{"num_hidden_layers": 14, "hidden_size": 384, "n_experts": 8, "experts_per_token": 2, "d_expert": 160, "d_shared_expert": 320, "hidden_act": "tanh_gelu", "moe_layers": [0, 1, 2, 3, 4, 5, 6, 7, 8, 9, 10, 11, 12, 13], "router_score": "softmax", "normalize_top_k": true, "routed_scale": 1.5, "balance_loss": 0.00509, "balance_bias": false, "router_cosine_scale": 14.0, "init_std_router": 0.00736, "lr_router": 0.000371, "vocab_size": 16384, "norm": "rmsnorm", "norm_eps": 1e-05, "tie_word_embeddings": true, "optimizer": "muon_variant", "learning_rate": 0.0102, "max_grad_norm": 1.0, "batch_tokens": 32768, "max_seq_len": 512, "train_tokens": 372800000, "max_steps": 11377, "dataset": "wikipedia_en"}
Below are experts of layer 4 (counted from 0) of a mixture-of-experts language model. Rows are named router (the router's row for the expert), down (a neuron's output weights, with its number) and show model dimensions 320-383. Each number is 128 + 32 x the weight over its row's rms, rounded and kept within 0 to 255.
Before each expert's rows: "comes before" lists some tokens at least twice as common just after its tokens as in all text. This comes from a sample of Wikipedia text that the model never trained on. Tokens count by the router's weight.

# expert 2
comes before: " ", "|", "-", " —", " +", " W"
router [103 172 147 138 120 140 127 127 185 137 111 136 158 109 151 141 141 146 151 169 117  97 116  62  74 144 143 158 151 126 149 155 158 156 209 132 147 136  85 168  90 131 118 154  74 144 166 127 101 151 176 124 145  93 184 129 112 157 141  79 204 126  56 141]
down0 [112 134 105 122 142  68 152  88 161 111 109 125  94 147 117  98 148 120  85 140 132 166 140 142 142  82 133 175 184 134 118  82 101 137 194 188  96 131 155 148 141 117 162 185  64 132  89 107 122 105 187 167  67 154 106  90 182  83 117  97 188 100  83 159]
down1 [130 126 163 178  86 114 125 169 127 141 128 134 132 164 115 163  72  88 132 146 141  90 163 121  31 164  91  97  97 135 205  97 160  86 129 102 168 132 111 110 104 180 152 110  96 120 144 116  98 148 144 177 163 101 152 109 144 156 111 105 160  57 137  83]
down2 [154 160 107 110 131 106 163 103 173 151  87 165 151 142 123  72 143 126 107 113 180 161  97 123 158  99 145  87 125 131 112 131 103 151 120 167 121 118 164  79 151  75 135 123 117 141 166 144  66 157 137  97 158  76  75 164 195 128  76 114 182  93  97 138]
down3 [126 134 107 125 121 156 100 148 150 126 202  91 178 135 159 158 149 153 136 177  94 122  96 137 189 163 104 101 158 151 105 167 126 146 167 102 113 138 146 128 118 109 106 110 184  56 171 125 102 108 185 118 114  91 143 131 133  93 162 132  95 133  71 153]
down4 [168 141 135 134 158 104  79  93 134 150 112  96 128 104 123  86 150  90 155 113 150  80 160 185 176 118 165 129 167 118 172 148  77 121 147 166 149 137 133  98 168 178 154  83 130 123 114  94 208 107 109 156 148 128  60 144 151 171 117  66 111 150  83 120]
down5 [125  68 123 149 118 159 163 123 133 133 121 111 126 128 101  70 128 111 142 130  45 107 135 161 108  95 143 135 120  59 146 142 114 159  92 105 139 103 131 153 104 108 134 116 109 122 195 166 138 140 131 102 131 145 157 127 122  89 123 184  76 117 126  98]
down6 [141 170 115 119 146 115 144 129  85  84 102 190  83 142  82 122  90 163 158 151 148 101  41 106 131 115  79 128 150  95  99 120 128 123 117  75 153 135 133 154 195  99 129 190  76 198 144 110 153 173 134  91 100 127 119 148  78 162 144 134 151 176  64 141]
down7 [142 124 188 100 125 145 145 185 126 155 141 141 143  89 130 198  96 105  73 138  95 143 172 102  96  99  76  95  82  87  77 163 138  91 189 165 114  87 161 162 112 113 139 161 209 120 114 115 112 128 118  88 110 157  85  86 119  59  92 102 174 121 146 168]
down8 [108 139 144 141 156 167 108 151 157 117 142 135 117 173 166  92 128  56  93 136 180 153 158 119 110 135 117 100  61 148 136  84 139 158 166 160  69 118 129 122 105 133 154 191 132  82 113 153 118 114  62 123 116 156  72 135 123  93 139 121  95 198 128  88]
down9 [160 194 151 147 130 119 176 119 158 163 137 183 135 183 184 142  99 111 110 138  87 110 113  77 176  78  56 158 137 160  56 144 118 127 161  97 113 157 119 103 155 146 110 133 159 159 158 110 160 176 131 142 165 114 141 141 113 117 145  82 123 191 162 124]
down10 [149  55 131 128 115 169 135 161 120 134 113 108 150 159 105 112  90 159 177 156 154 100 168 127 157 104 145 185 132 102  90 137 112 124 181 130 153  75 189 121 131 144 112 104  94 120 127  79  63 191 147 120 100 178 190 178  76 144 113 100 103 137 142 174]
down11 [125 111 138 156  83 135 145  98 140 113 104 115 142 155 165 122 147 147 112 135 113  83 121  85 116 163 169 147 179 129 159 124 111 131  50 110 110 177 157  97 153 149 131 155 146 185 183 147 131 154 121 143 142 151 141  59 112  92 241 160 140  96 135 122]
down12 [ 85 120 134  96 171 109 139 107 167  66 183 168 113 128 164  68  84  70  72  69 166 128 124 113  68 154  91 165 102 120 128 134 119 148 120 129 159 138  39  74 130 182 125  94  61  93 144 136 128  48 130 161  81  58 184 157 130 125 106 166 178 113 120 118]
down13 [177  86 169 106 194  60 199 135 118 164 163 142  91 132  89 176 103 101 127 112 105 190 184 142 128  76 105  92 155  85 109 144 162 157  78  76  78 112 139 102 142 118 120 139 144 140 161 162 173 160 122 141  72 129 139 120  93 133  99 142 160 140 122 123]
down14 [143  86 122 128 167 147  96 102 165 134 169 116 179 130 140 128  83 137 113  65 115 106 152 161 153 139 191  67 119 116 103 166  79 101 105 140 154 133 143 190 179  86 107  97 148  91 168 115 174 134 167 165 161 135 167 163  95 135  95  98 167 136 148 126]
down15 [145 145 176 133 112 154 178 146 178 118 119 185 117 166 148 120 165 131 115 117 110 130  64 115 137 194  82 139 130 141 108  90 156 163 139 203  74  79  89 144 152 161 123 141 110 146 132 162 139 102 176 134 115 103 148 219  96 103 145 146 134 104 138 125]
down16 [155 164 111 117  94 193 164 127  67 171 112 181 137 123 150 154  98 165 126 153  68 151  33 145 157  97  67 152 160 125 126 123 150 179  79 126 111 103 149 152 112 158 178 134 133 125 126 150 165 168 121 122 156 165 176 170 156 153 104 134 141 132 108 148]
down17 [148 129 123 118 152 163 168 131 109 138  99 106 184 152 143  93  98 108  93 101 133 132 156 100 112 112 148 173  95 135  86  99 152 147 142 129 142  78 140 123 167  99  96  66 121 134  85 124 190  99 112 113 115 127 157  96 100 140 131 163 103 157 111 178]
down18 [186 141 111 159 161  97 132 131 122 123 142 195 190 125 128 136 159 127 138 135 112  94 155 135  94  81 165  96 129 162 138 110 130 183 144 134  95  92 124 156 181 107 144 132 140 137 114  93 110 151  93 139 201 186 114  99  93 104 195 134 162  89 131 122]
down19 [143 141 150 118 157 105 124 138 166 134 143 153 133 114  40 179 126 125 140 179 124 138 121 115 112 122 167 136 133 209  78 113 125 110 114 161 140 138  94 105 107  73 148 198  86 112 167 106 106 134 146  96  52 159 178  66 132 158 137 145 157 131 140 130]
down20 [163 170 124  92 122 136 173 130 131  99 141 116 114 138 148 120  57 169 131 124 149  81 174 109 174 141 121 147 179 195 111  78 157 131 146 168 170  38 132 151 101 152 156 142  78 158 115 154  87 137 153 120 127 141 146 106 111 154 156 162 133 142 173 161]
down21 [ 55 115 141 175 136 159 109 123  75 122 152 196 145 136 133 134 157 137 161 164  72 176 139  98 219  89 164 139 134 134 131 126 178 155 163 157 120 138  73 119  78 126  98 116 127 117  78 116 146  16 103 136 122  94  93 136 147 157  81 175  52 106  74 130]
down22 [125 148 126  73 137 127 179 105  89 156 163 115 101  98 145  67 117 192 102 119 116 208 206 159  81 131 117 187 173 117 139  88 119 180 127 147 147 124 148 105 127 113 141 205 139 101 135 132 120 127 181  93  57 142 131 145 128 129 134 120 113  86 108 147]
down23 [132 170  92 121  84 180 101 127 104 124 154 161  73 200  68 171  79  90 134 156  91  78 140 191 108 121 195 117 153  81 131 108 118 112 142 123 111 157  88 129  97 188 171  88 165 140  74 114 143  99 111 170  95  87 139 172 122 150 145 127  97 119 143  94]
down24 [144 155  73 116 143 158 151 108  98 124  86 100 145 137 153  93 140 129 125 168 107  49 139 113  77 132 122 126 168  96 194 122  80 162  83  82  92 107 130 114 138  57 140  75 110 149 125  79 162 131 107 134 156 112 146  95  73 147 109 130 107 181  55 121]
down25 [112 111 139 108 144 137 132 152 184 101 137 125  92 124 160 112 109 164 109 136 137  82 119 173 151  70 129 151 153 141 136 101 120 116 168  99 113 138 161 131  97 164 115 162 126 172 127 136  86 117 152 140 142  83 119 207 122 154 119 140 164 142 122 255]
down26 [111 106  83 126 135  77 133 188 133 117 141 106  29 111 142 150 104 200 152  90 185 146  95 120 119 127 121 100 111 130 114  90  74 124 116 132 117 185  81 105 137 205 105 137  80 236 129  97 186 118  83 104 167 122 165 147 129 138 135 163 124 121 145 135]
down27 [105 142 112 148 153 111 148 109 106 109 113 126 131 110 163  88 175 146 133 140 119  99 142 123 107 168 169  87 164  55 131 118 102 154 117 148 148 160 129 166  96 110 157  87 163 136 112 136 128 144 145 119 122  96 121 177 147 192 144 123  92 165  97 154]
down28 [ 69 105 126 145 119 110 103  92  90  87 130  86 100 144 157 120 193 150 128 114 132 117  98  97  52 190  98 127  89  98 154 120 148 114 147 103 133 138 142 110 125 130 180 136 151 204 109 124 131  87  95 138 134  99 123  98 187  95 147 143  90 134 165 148]
down29 [152 115 146 101  75 193 102 151 132 111  75 146 107 121 123 128 142 126 114  70 132  97  93 109 107  97 145 160  72 130 140 147 166 186 107 141 142 100 175 142 111 128 128 136 101  51 147 129 113 143 137 128 115 148 161 127 142 125 142 138 112 104 182  89]
down30 [117 134 135 121 115 163  43 141 127 193 154 108 143 111 123  90 132 151  76 151 151 155 116  97 162 126 177 174 137  98 113 119 193 171 139 149 154 134 154 189 127 124 176 145 110 177 112 144 168 178 123 134  91 129 147 125  35 127  92 140  86 196 173  95]
down31 [101 125 147 164 137 138 102 122 177 145 128 104 137  80 125 143 132 154 156 137 104 105 175 137 115 139  95 107 158 144 114 210 130 139 101 105  70 117 153 119 158 173 108 100 131 124 175 182 131 180  91 107 155 176 208 111 141 152 166 206 140 127  86 176]
down32 [116 144 161 120 126  71  49 104  84 135  97 129 128 123 172  96 143 133 155 163  97 116 163 146  73 140 152  86  75 171 132  92 159 155 183 105 183 157 103 105 135 194 104 196 142 150 142 151 164 140 155  82 127 105 137 131 121 124 150 152 170  32 163 134]
down33 [142 129 144 118 140 183 138  90 185 138 159  74 166 151 133 144 148 158  74 126 173 146 103  55 136 132 115 144 103 159  72  99 123 156  94  67  65 185 129 114 161 156 125 143 103 105 120 143 142 160 104 168 155 123 127 162  93  88 134  96 129 117 115  98]

# expert 4
comes before: " |", ":", "\n", " (", ")", " |\n"
router [102 138 115 190 132 171 136 110 104 132 142 176 167 123 149 160 138  41  97 143 170 118 157 115 121  98  97  93 147 125 120 196 152  83  94 142 145 148 135 127 124 120 153 105 152 133  80 152 143 151 132 150 105 128 125 104 147 116 137 122  73 130 131 130]
down0 [144 136  67 162 130 161  87 140 119 153 164 164 139  61  72 125 164 148 126 107 153 129 161  95  62  84 109 197 159 133  93 135 186 109  79 100 142  90 163 181 146 173 130 134  92 131 191 176 119 159  96 188  71  38 151 177 127 159 154  89  96 104  93 189]
down1 [138 204 135  60  78 123 146 137 141 110 130 174 172  60 150  68 166 140 134 104 109  65  94 109 136  66 139  92 147 152 108 230 155 113 138 129 119 124 149 162  93 150 158 104 157 109 110  93 120 105 127 152  96 106 216 125 142 199 150 101 111 139  97 156]
down2 [158 101  92 159 146 137 105 117 136 167 103 123 139 139 135 191 125 115 181 107 115 138 123  92 183 140 143  66 135 160 125 137 102 101 196 112  77 171  97 145 104 157 107 106  79  77 177 169 152 131  99  63 121 158 112  90 121 129 109 119 109 111 111 133]
down3 [ 96 146 160  34 146 103 190  92 137 163 135 151 192  92 161  84  97 103 110 146 128 149 134 116  73 130 138  92 159 153 131 162 134 153  97 108 137  89 104  97 137 142 100 106 132  98 148 197  75 134  58  69 146 130 111 117 145 135 125  91 101 100 159 108]
down4 [156 126  98 136 108 108 137  90  66 136 207 139 154 169 177 151 132 112  97 119 118 139 157 175 140  95 117 163 128  79  70 151 142 137  83 139  94 129 126 158 154 142 105 122 122  95 176 130 126 133 173  90  94 120 126 107  94 123 112 118 212 162  70 112]
down5 [109 169  87 160 115 135  85  58 127 180 158 127 155 170  98 115 150 135 159 128 105 160 107 151 153 115 166 174 140 110 129 120 142 112 175 156  71 130  94  98  82  86  88 195 120 151 132 148  79 137 105  99 116 105 154 168 118 119 104 172 128 121 140 106]
down6 [191 111 134 100 151 153  78 120 126 143 151 109 121 172 141 194 117 122 101  89 148 142 129 179 139 143 169 147 111 100  79  74  74 162 135 102 118 167 110 139 155 146 113 163 160 162 151 127 109 135 163 126 120 114 141  75 103 145  78  86 146  60 148 106]
down7 [116 156 157 150 155 152 147 109  89 149 167 135 150 135 150 189 102  98 146 155 150 145 142 107 128 129  80  91 108 187 121 111 147 176 150 155 149 196 112 126 160 179  86 133  78  85 127  77 162 187 134 134 137 104 173 160  69 167  72 148 131 121 203  65]
down8 [ 99 138 105 133 183 142 142 161  85 138 141 104 124 113  96 174 122 170 159  60 121 173 125 130 162 121 159 125 122 117 160 142 105 120 135 147 133  78 127 133  90 137 144 131 186 120 184  63 146 131 167 175 140  29 156 112 148 155 118 159  96 107 120 143]
down9 [112 137 152  65 130  60 140 179 146  55 153 144 138 188 170 135 142 127 133 106 110 142 155 160 133 135 140 132 134 120 124  91 112  95 148 114 143  92 205 148 130 104 144  92  90 138 149 122  78 162 170 186 126 121 124 136 126  94 125 167 167 109  48 123]
down10 [ 91 160 152 131 133 169 170 143  79 136  74 144 188 100 130 128 120  80 114 191 163 164 160 139 156 113  80 130 125 107 105 164 106 165 164 103  99  90 131 109 187  94 119 138 103 108 197 131 132  86  80 180 152 189 161 147 173  81 178 161 121 143  63 117]
down11 [140 137 176 100 161  97 170  73 105 123 185 130 114 126 150 151 131 129  58 170 164 110 130 120  91 139 160 118 102 195 180 179  93 182 198 105 115 169  81 130 152 168  94 111  90 113 205 202 128 147 145 172 161 134 194 107 138 145 104 130  78 142 112 110]
down12 [135 104  84 166 119 108 116 123  99 128 154  90 119 179 117  47 104 132 151 161 144 119  83  74 112  86 174 139 222 152  94 151  98  87 126 177  99 132  94 144  79  51 115 134 186 109 135 129  89 166 105  89 120 117 216  69 106 143 106 133 120 137 161 152]
down13 [146 175 135 135 198 136 124 190 186 142  18  87 130 121 135 146 130 142  74 129 111 114  88  86 131 106 124 136 190  87 140 137 119  83  97  87  73 132  93  43 147 155 112  84 140 111  74 149 173  90 124 156 133 105  70 144 175 136 102 107 109 147 107 128]
down14 [ 64 171 155 122 178 165 152 121 140 142 147 148 122 125  90 125 134 165 140  74 112 143 167  61 134  58  88 161 172 127  87 173 104 124  81 204  90 153 155 135 128  86 102 131 128 150 104 136 149 141 152 113 106 150 139  78 105 105 116 178 108 156  90 103]
down15 [105  74 134 101 102  90 151 127  99  77 141 116 130 125 131 150 168 131 152 139 131 153 139 153  75 137  83 159 130  99 144 132 160 178 154 173 126 111  93 127 138 160 133  97 138 158 177 183  93  59  63 126 165 144 173 126 110 166 220 131 131 136 108 107]
down16 [157 139 152 167 128  61 126 165 135 149 149 141 197 111 141 102 117 111 106  91 136 139 110 150 182 141 146  89  83 106 135 115 138 132 129 107 136  81 134  69 141 107 116 126 138  97 111 165  35 151 139  80 144 137 106  84 124 153 118 116 163 112 146 131]
down17 [135 139 105 158 100 129 152 120 129 103 149 114  93 172 185  95  62 155  79 147 116 114 186 130  97 178  88 142 152 105 134 109 185 120 101 167  93 142 139 129 157 158 139 155 117 137  70 135 133  60 108 126  96 142 120  97 125  96 146 141 164 109 203 126]
down18 [115 142 132 107  97 123  76 121  91 128 109 119  90 164 125 124 107 124 150 185 110 142 138 112 124 128 139 104 127 100  80  45  95 131 102 126 100 122 138 122 113 100 148 118 151 191 177 154 114 125 116 176  94 108 152  84 190 113 127 142 164 197 136 108]
down19 [147 135 167 132 119 143  72 115 115  73 111 180 153  94 138 115 157 153  95 156 158 168  91 107 133 154 147 128  84 132 159 124  88 136 111  98 129 162 140 150  95  68 169 109 143 156 152 119 112 199 111 122 151 154 149 109 151 128 142 121 145 107 134 119]
down20 [124  94 130 139  92 170 142 140 118 112 126 165 190  88 128 114 148 148 154 108 151 130 115 112 160 102 180 128 112  83 180 133 117 171 137 134  79 159  63 182 151 111 155 122 160 100 133 141 121 126 140  81  99 146 166 161 137  63 118 202  70 111 156 112]
down21 [141 151 118 129 136  56 156 123 152 165 116 160 130 143 146 137 119 145 127  98 129  65  80 154  97 139 138 167  94 148 129 180 143  72 100 103 161 147 144 119  96 104 176 113 106 147 107 209  55 107 104 111 113 102  89 173 123 127  73 183 149 110 150 118]
down22 [115 125 126  84 164 152 206 118 142  62 104 154  71 168 107  87 145 166 110 119 120 119 141 148 135 123 150 122 109 112 154 123 116 101 114 144 168  95  85 121 156 179 122 203 158 110 174 131 120 154 147 106 143 106 186 171 128 168 140 123 172 162 106 104]
down23 [146  95 101 160  84 204  93 147 133  45 151 158 153 145 129 127  65 124  90 119 143 154 115  72  89 113 179 130 166 219  92  92 170 121 165 139 167 152 159 118 147 126 110 150 128 124 107 114 148 146 120 146 146 137 132 140 134 135  70 123 107 171 131 111]
down24 [166 126 142 150 129 126 169 148 103  94  79 107 153 109  96 146 161 155 165 169 136 158 136 139 113 171 103 123 156 159 160 184 108  99 104  59  94 150  68 125 125 135 115 189  95 108 109 124 117 105 128 106 114 118 153 138 174 113 146  92 116 124  78 151]
down25 [146 179 138 120 138 162 149  80 103  67 139  87 125  93 127 154 156 105 197 134 115 105 106 162 108 117 128 131 115  96 110 123 128 139 120 105  94 167 110  67  89 116 152 101 141 193 148 109 168 136 159 137 140 208  73 144 145  54  94 140 101 114 144 163]
down26 [150  93 163 122 189  99  92  89 184 146 161 139 112 172 152 100 178 112 151  96 168 144 152 116 137 143  64 143 129  91 107 125 133 182 100 138 194  96 126 137  42 118 140 148  93 111 116 111 167  74 130  90 158 100 130 128 123 152 142 120 186 149 148 118]
down27 [142 179 166  39 160 111 125  89 125 167 128 140 137  93 137 166 112 101 127  93 114 119 133  99 153 106 150 156 126 184 145 146  88  92 147 147 132 174 100 154 105 162 169 138 132 116 162 137  64 158 114  84 138  85 149 184 106 104 113 104 115  45 112  91]
down28 [170 133 135  74 134 156 100 126  87 138 119 105 141 155 142 169 132 114 148  72 109 103  97 109 107 114 172 123 143 153 139 156 130 146 175 124  75 100 150 121 134 154 222 124  84 104 136  91 103  68 107 125 151 141 127 105  62 100 144 144  58 120 155 145]
down29 [128 146 169 112 138 138  60 124 122 110 191 114 132 145 114  74 115  89 143  74 150 140 149 151 146 140 159 101 127  77  87 122 163  98 167 108 140 124 141 147 105 164  93 138 146 112 120 172 132 124 188 161 134 160 168  93 131 136 136 141 116 106 102 139]
down30 [112  85 129 113 135 130 158 106  83 125 142 152 135 119 134  76 138  89 144  60 157 150 123 136 116  95 103 132 165 219 131 157  93  76 114 131 130 112 155  67  72 145 153 147  89 138 117 159 138 129 121 127 129 118 121 135 108 186 148  59 137 159  71 139]
down31 [126 109 129  87 127 127 154 118  97 191 113 135 113 103 157 151 117 169 132 116 134 143 140  77 141  57 165 125 167 102 107 147 149 159  46 128 103 113  65 179 128 176 116 144 101 156  56 149 132 103 182 121  98  89 108 158 116 169 146 131 113 100 157 177]
down32 [114 155 127  94  86 182 172 168 102 102 132 141 145 138 137 121 141  96 105 141 100 150 125 145 134 172  28 152 119 182 111  84 208 146 100 148  91 100  50  77 149  89 116 108 101  98 129  87 152 129 114 163 181 134 103 101  62 124 119 109  74  99 105 138]
down33 [212 141 155 160  90  81  83 138 204 118 120 107 172 155  98 113 139 111 149 132 165 137 128 156 151  69 132 131 114  88 116 137 136 159 116 127 146 130 124 147 164 173 119 154 123 138  94  98  81 172  90  77 134 147 141 106  76 153 165  77 108 125 166 119]

# expert 1
comes before: " the", "20", "19", " a", "1", "18"
router [134 122 141 147  72  70 185 117 150 124 118 108  71 146 152  69 138 161 126 169  93 159 120 118 113 182 123 105 110 136  79 116 113 121 127  98  95 101  67 126 106  90  81  86  95 133 146 102 138 108  99 142 146 124 111  95 170 143 158 119 155  75 108 118]
down0 [100 166 120 139 156  59 120 148  71 154  83 119 108 175 118 174 135 117 101 157  89 105 116 157 161 114 140  93 132 223 100  90 122 107  86 140 148 129 116  95 140 106  91  82  66  86 184 177 113 172 118 150  62  92 156 148 142 141  49  91 147 113 131  75]
down1 [ 91 122 182 113 178 100 139 167 124 148 109 121 129  62 112 121 161 181 128 173  73  92 129  81 121 156  65  98  70 120 112 148 130 141 105 133 154  81 150 141  53 109 136 144 130 147 154 119 127 169  75  82 146 103  77 158 116 103  75 153 103 112 195 152]
down2 [106 112 143 147 101 115 111 129 101  90 117 179  83 101 105 145 181 164 132  80  78 108 142 131 102 104  95 158 149 141 165  76 122 172  91 129 121  97 135 212 165 129 124 175 107 167 127 133 171 140 165 165 130 176 186 151 142 150 130  99 122 165 107 101]
down3 [146 157 155 140 149  65 123  99 153 107 162 109 155  96 124 197 199 126 125 124 164 121 132 107 154 145 197 109 119 120  88 149 100 129  58 116 107  45 142 144 136 155 123 147 118 215 144 132 169 136 153 136  63 116 165 155 165 162 133  94  93 123 182 109]
down4 [182 169 104 138 149 127 147 133  97 136 153 116 121  93 171  83 109  86 171 145 112 168 132 166 123  93 138 120 116 110 142 133 155 109 118 179 121 159 198 127 113 148  51 131 216 122 117 102  98 104 129 105  78 109  55  80 117 145 111 137 161 117 110 128]
down5 [151 166 132 110 111  91 189 174  70 133 137  83 120 144 148  89 150  93 131 152  76 146  61 113 179 102 192 186 166 136 127 127 117 141  99 131 122 107  88 114 100 174 154 161  88 129 119  34  91 126 141 142 168 151 153 133 149  96  72 166 131  99  89 130]
down6 [167 163 135 123 116  88 126 115 144  77 156 119 158  88 148  77 100 142  65 169 154 161  92 106 148 123 181 105 150 123 112 104 190 138 144 127 133 146 126 117  78 126 131 117 147 130 121 123 128 188 129 146 118 157 118 119  71 159 145 122 134 180 145  99]
down7 [169 142 176 114  52 131 118 151  97  85 148 174 158 128 164 112 178 165 159 203 118 105 202 124 126 137 157 126 103 139 167 141 146  93 173  94 149 144 126  81 159  82 153 131 184  98 120  99 153 208  99  60 155 163 151 102 103 177 113 153 115 156 136 156]
down8 [134 101 154  79 151 160 162 161  83  99 150 161 120 111 127  80 117 155  63 131  88  59  97  84 122  97  98 158 145  98 107 153  93 135 155 115 155 189 103  89 118  97 178 129 172 141 101 109 148 135 165 115 157 132  92  88  92 137  67 167 160 114  75 142]
down9 [118 145  72  75 162 134 177 156 122 143 182 161 119 149 135 111 147 142 161 139 144 153  87 157 183 150 150  80  86 102 156 137 111 169 108 161 134 158 143 127 117  96 109 110 120 142 131 127 126 103 153 146 147 194 146 110 124 157  89 149 161  98 136 152]
down10 [156  75 125 118 158 149 106 165 161 159 125 146 133 158 160 108 101 166  67 158 140  81 102 112 188 132 171 182 103 131 126 136  75 111 120 189 128  71  96 167 127 118 141  75 136 137 110 127 132 171   1 209  91 131 172 113  94 100 154  76 111 107 100  73]
down11 [ 99 108  66 140 142 153 107 191 131 148 111 135  97 131 135 200 124  74 144 137 164 122  94 131 172 140 169 111 114 162 162  70 160 131 124 150 127 130 166 111  98 106 116 158 134 125  92 135  94 143  60 126 115 124  88 161 129 210 127 150 113 168 104 145]
down12 [ 68 158 186 115 187 181 101 121 100 113  96 110 109 132 124 148  94  95 101 109  88 121 123 107 128  72 130 171 124 122 161 143 117  88 168 123 138  67 183 114 113 149 171 145 152 149  75  78 129  98 139 119 114 143  97 148  86 174 133 106 124 120 145 195]
down13 [130 152  85 124  88 172 131  81 135 142 122 128  72 110 183 160 130 120 115 108 200  76 108 117 120 100 161 101 188 153 154 169 172 164 130 139 113 119 132 101 108 142 152 149  71 143 116 151  78 124  74  97  98 107 123  85 138 166 104 122 125 128 133 148]
down14 [ 79 114 170 112  76 100 116 128  79 138 147 117 100 163 213 137  78 121 133 157 118 177 170 148 119 145 139 120  91 112 156 124 183 110 115 169  86  64 119  74  95 135 160 171 145 122 218 140 139 141  58 165 126 145 119 113 127 135 126  78 147 167 131  62]
down15 [136 101 116 120 138  96 129 126 123 121 139 124 153 171 144 122  86 127  73 138 184 161 198 128  64 184 110 142 144 126 124 116  92 131 112  66 156 155 149 101 138 137  86 149 106 149  59 190 119  81 112 104 116 105  96 125 141 176 146 135  85 113  32 103]
down16 [140 106 128 136 130 123 100 109 112 153 185 144 115 120 116 145 161 123  87 127 129  91 167 130 187 156 139 149 202 117 139 104 110 115 134 140 102 136 137  72 140  93 164 154  88 127 173 137 150 125  91  95  83 190 109 126 179 157 160 139 114 144  94 142]
down17 [115 149 132 115 186  84 102 163 127 165 114 139 173 167 136 123 146 109  84 188 115 168  86  52 128 145 171  68 169 135 168 136 130 135  93 101 139  85  86  71 102 111 125  95  83 110 120 136 183 133 172 119 102 136 178 129 156  95 108 139 124 193 114 167]
down18 [119 121 116  90 128 101 190 111 183 155 158  68 116 189 144 159 155 151 142  89 148 103  96 134 117 128 169 101 130  89 130 130 182 129 112 153  95 175 134 146 161 160 117 118 175 142  94 145 146 102  47 113 156 165 132 177 160 112 161  87  90  81 148 123]
down19 [161  85 109 124 172  55 185 164 162 161 111  90 133 153 143  92 175  83 160 111 111 129 150  89 118 154 163 173 148 152 118 109 160 155  93 112 123 149 107 107  82 142 158 135 182 117 150  75 135 160 141  96 118 121 202 134 105 136 146 162 149 138 150 122]
down20 [ 93 163 160 137  91  89 116  97 146 142 111  89 118  91  85 105 125 148 119 139 160 166 123 172 120  96 103 131 110 140 157 153 127 112 133 135 154 156  78 135 175 133 156 118  77 140 157 128 125 127 169 146 133 112 146 130 150 151 139  85 192 158 118  85]
down21 [ 97 113 111 144 108 155  62 120 146  96 114 170 136 144 132 137 134 109 131 115 133 101 175 206 139 160 121 163 138 173 117 128 202 108 127 110  99 108 131  93 139 117 246 136 148 178 151 149 124 182 156 145 137 204 114 168  82 123 122 117 105  60 151 116]
down22 [118 158 122 129 103 170 115 131 120 160  87 110 174 122 135 106  87 125 137 113 156 126 156  98 116 111 184 163  72 179 176 150 103 182 121  76 126  96  71  91  92  73 145 115  91  91 189 158 169 159 134 106  94 115 186 156 172 127 179  79 136 193 141 109]
down23 [119 137  93 111 155 173 127 111 129 142 165 170  66 116  67 183 142  66 118 153  81 150 156 151  84 153 167 150 103  88  77  86 110  81 138 161 132 123 115  82 110  60 122 149 123  98 125 155 141 129 109 164  93  66  29 193 132 144  91 115 118 118 172 133]
down24 [152 128 120 142  92 149 108  97 123 159 120 130 153  86 109 162  73 108 106 155 147 138 105 130 142 100  69 168 113 136 126 131 163 106 113 193 142 120 162 106 109 197 116 109  89 153  94 127 123 116 142 133 115 166 111  40 104 118 138 151 124 136 111  98]
down25 [113 132  84 133 113 154 142 170  78 131 114 170 126 109 134 157 149 124 189 145 109 139 116 171 123 137  93 128 120 152 128  91 112 132 142 152 127 208 171 178 153 114 141  97 142 126 176 119 116 112 166 153 156 170  93 112 102 124  27 137 153 188 177 129]
down26 [107 176 129 164 133 129 142 146 180 130  95 145 170 182 194 159  68  88 199 111 183 170  68 142 116  97 129  94 172 119 132 153 113  88 130 110 149 139  97  92 152 150  88 107 137 183 137  93 168  98 180 143 103 163 100  81  81 119  88 117 135 124 177 105]
down27 [123  90 136  76  84 142 130 140 161  97 141 119 106 151 166 116 148 117 169 160 107 141  61 140 136 132 121 111  89 140 128  81 131 117 124 109 149 118 142 151 133 158 148 139  99 196 119 105  69 168 150 123 147  96 110 120 171 153 132 130 132 109  67 124]
down28 [121 169  98 111 111 118 174 178 115  84 149 114 219 129 165 102 123 128 141 159 124 157  45  65 113 129 124 147 128 166 146 137 132 175  66 131 128 140  64 108 111 125  74 118 154 145 140 103  84 149 138 141 159 143 122 189 104 126 135 137 123  88 134 163]
down29 [111 124 121 150  66  99  90 143 127 156 116  97 149 106 150 108 107 105 121 161 118 111 105 107 109 101 129 126 130 102 145 113 114  96  81 127 100 139 149 157 215 106 145  96 133 101  97 137 128 116 159 132 117 103 109 110 203 136 128 137 127 178 117 155]
down30 [130 116  99 170 104 181 112 144 133 162  95 115 125 117 178 151 136  62 189 134  86 141 134  97 135 121 121 123 166  77 167  94 124 121 120 105  41 147 181 147 144 125 134 136 138 110 179 137 190 131 178  67 155  94 170 120 151 128  87 125 141 138  78 137]
down31 [121 146 149 158 115 122 126 104 131 182 126 100 117 101 167 121 134 139 109 134 154  82 143  75  62 128 101 135  97 124 178 136 122 119 100 139 154 110 166 126 148  90 107 144 186 155 140 106 142 169 137  76 170  90 127 143 171 126 201 121 147 176  83 114]
down32 [144 146  81  76 140  68 143 135  99 132  88  94  87  84 108 172 152 110  87 131 152 144  93 147 126 103 144 149  98 131 117  92 130 142 145 177 156 152  69  46 131 117  84 129 139 116 161  85  80  67 168 118 144 102  43 129 129 140 108 130  32 150 194 113]
down33 [123 116 122  63 119 160 158 116 109 152 115 101  61 165  97  58  96 156 143 176  82 151 154 103 101 141 104 134 165 121 213 192 130  73 121 200 123 189 121 109 134 106 106 113 154 124 112 110 113 130  96 122 107 142 153 118 191  98 130 114 103 136  69 174]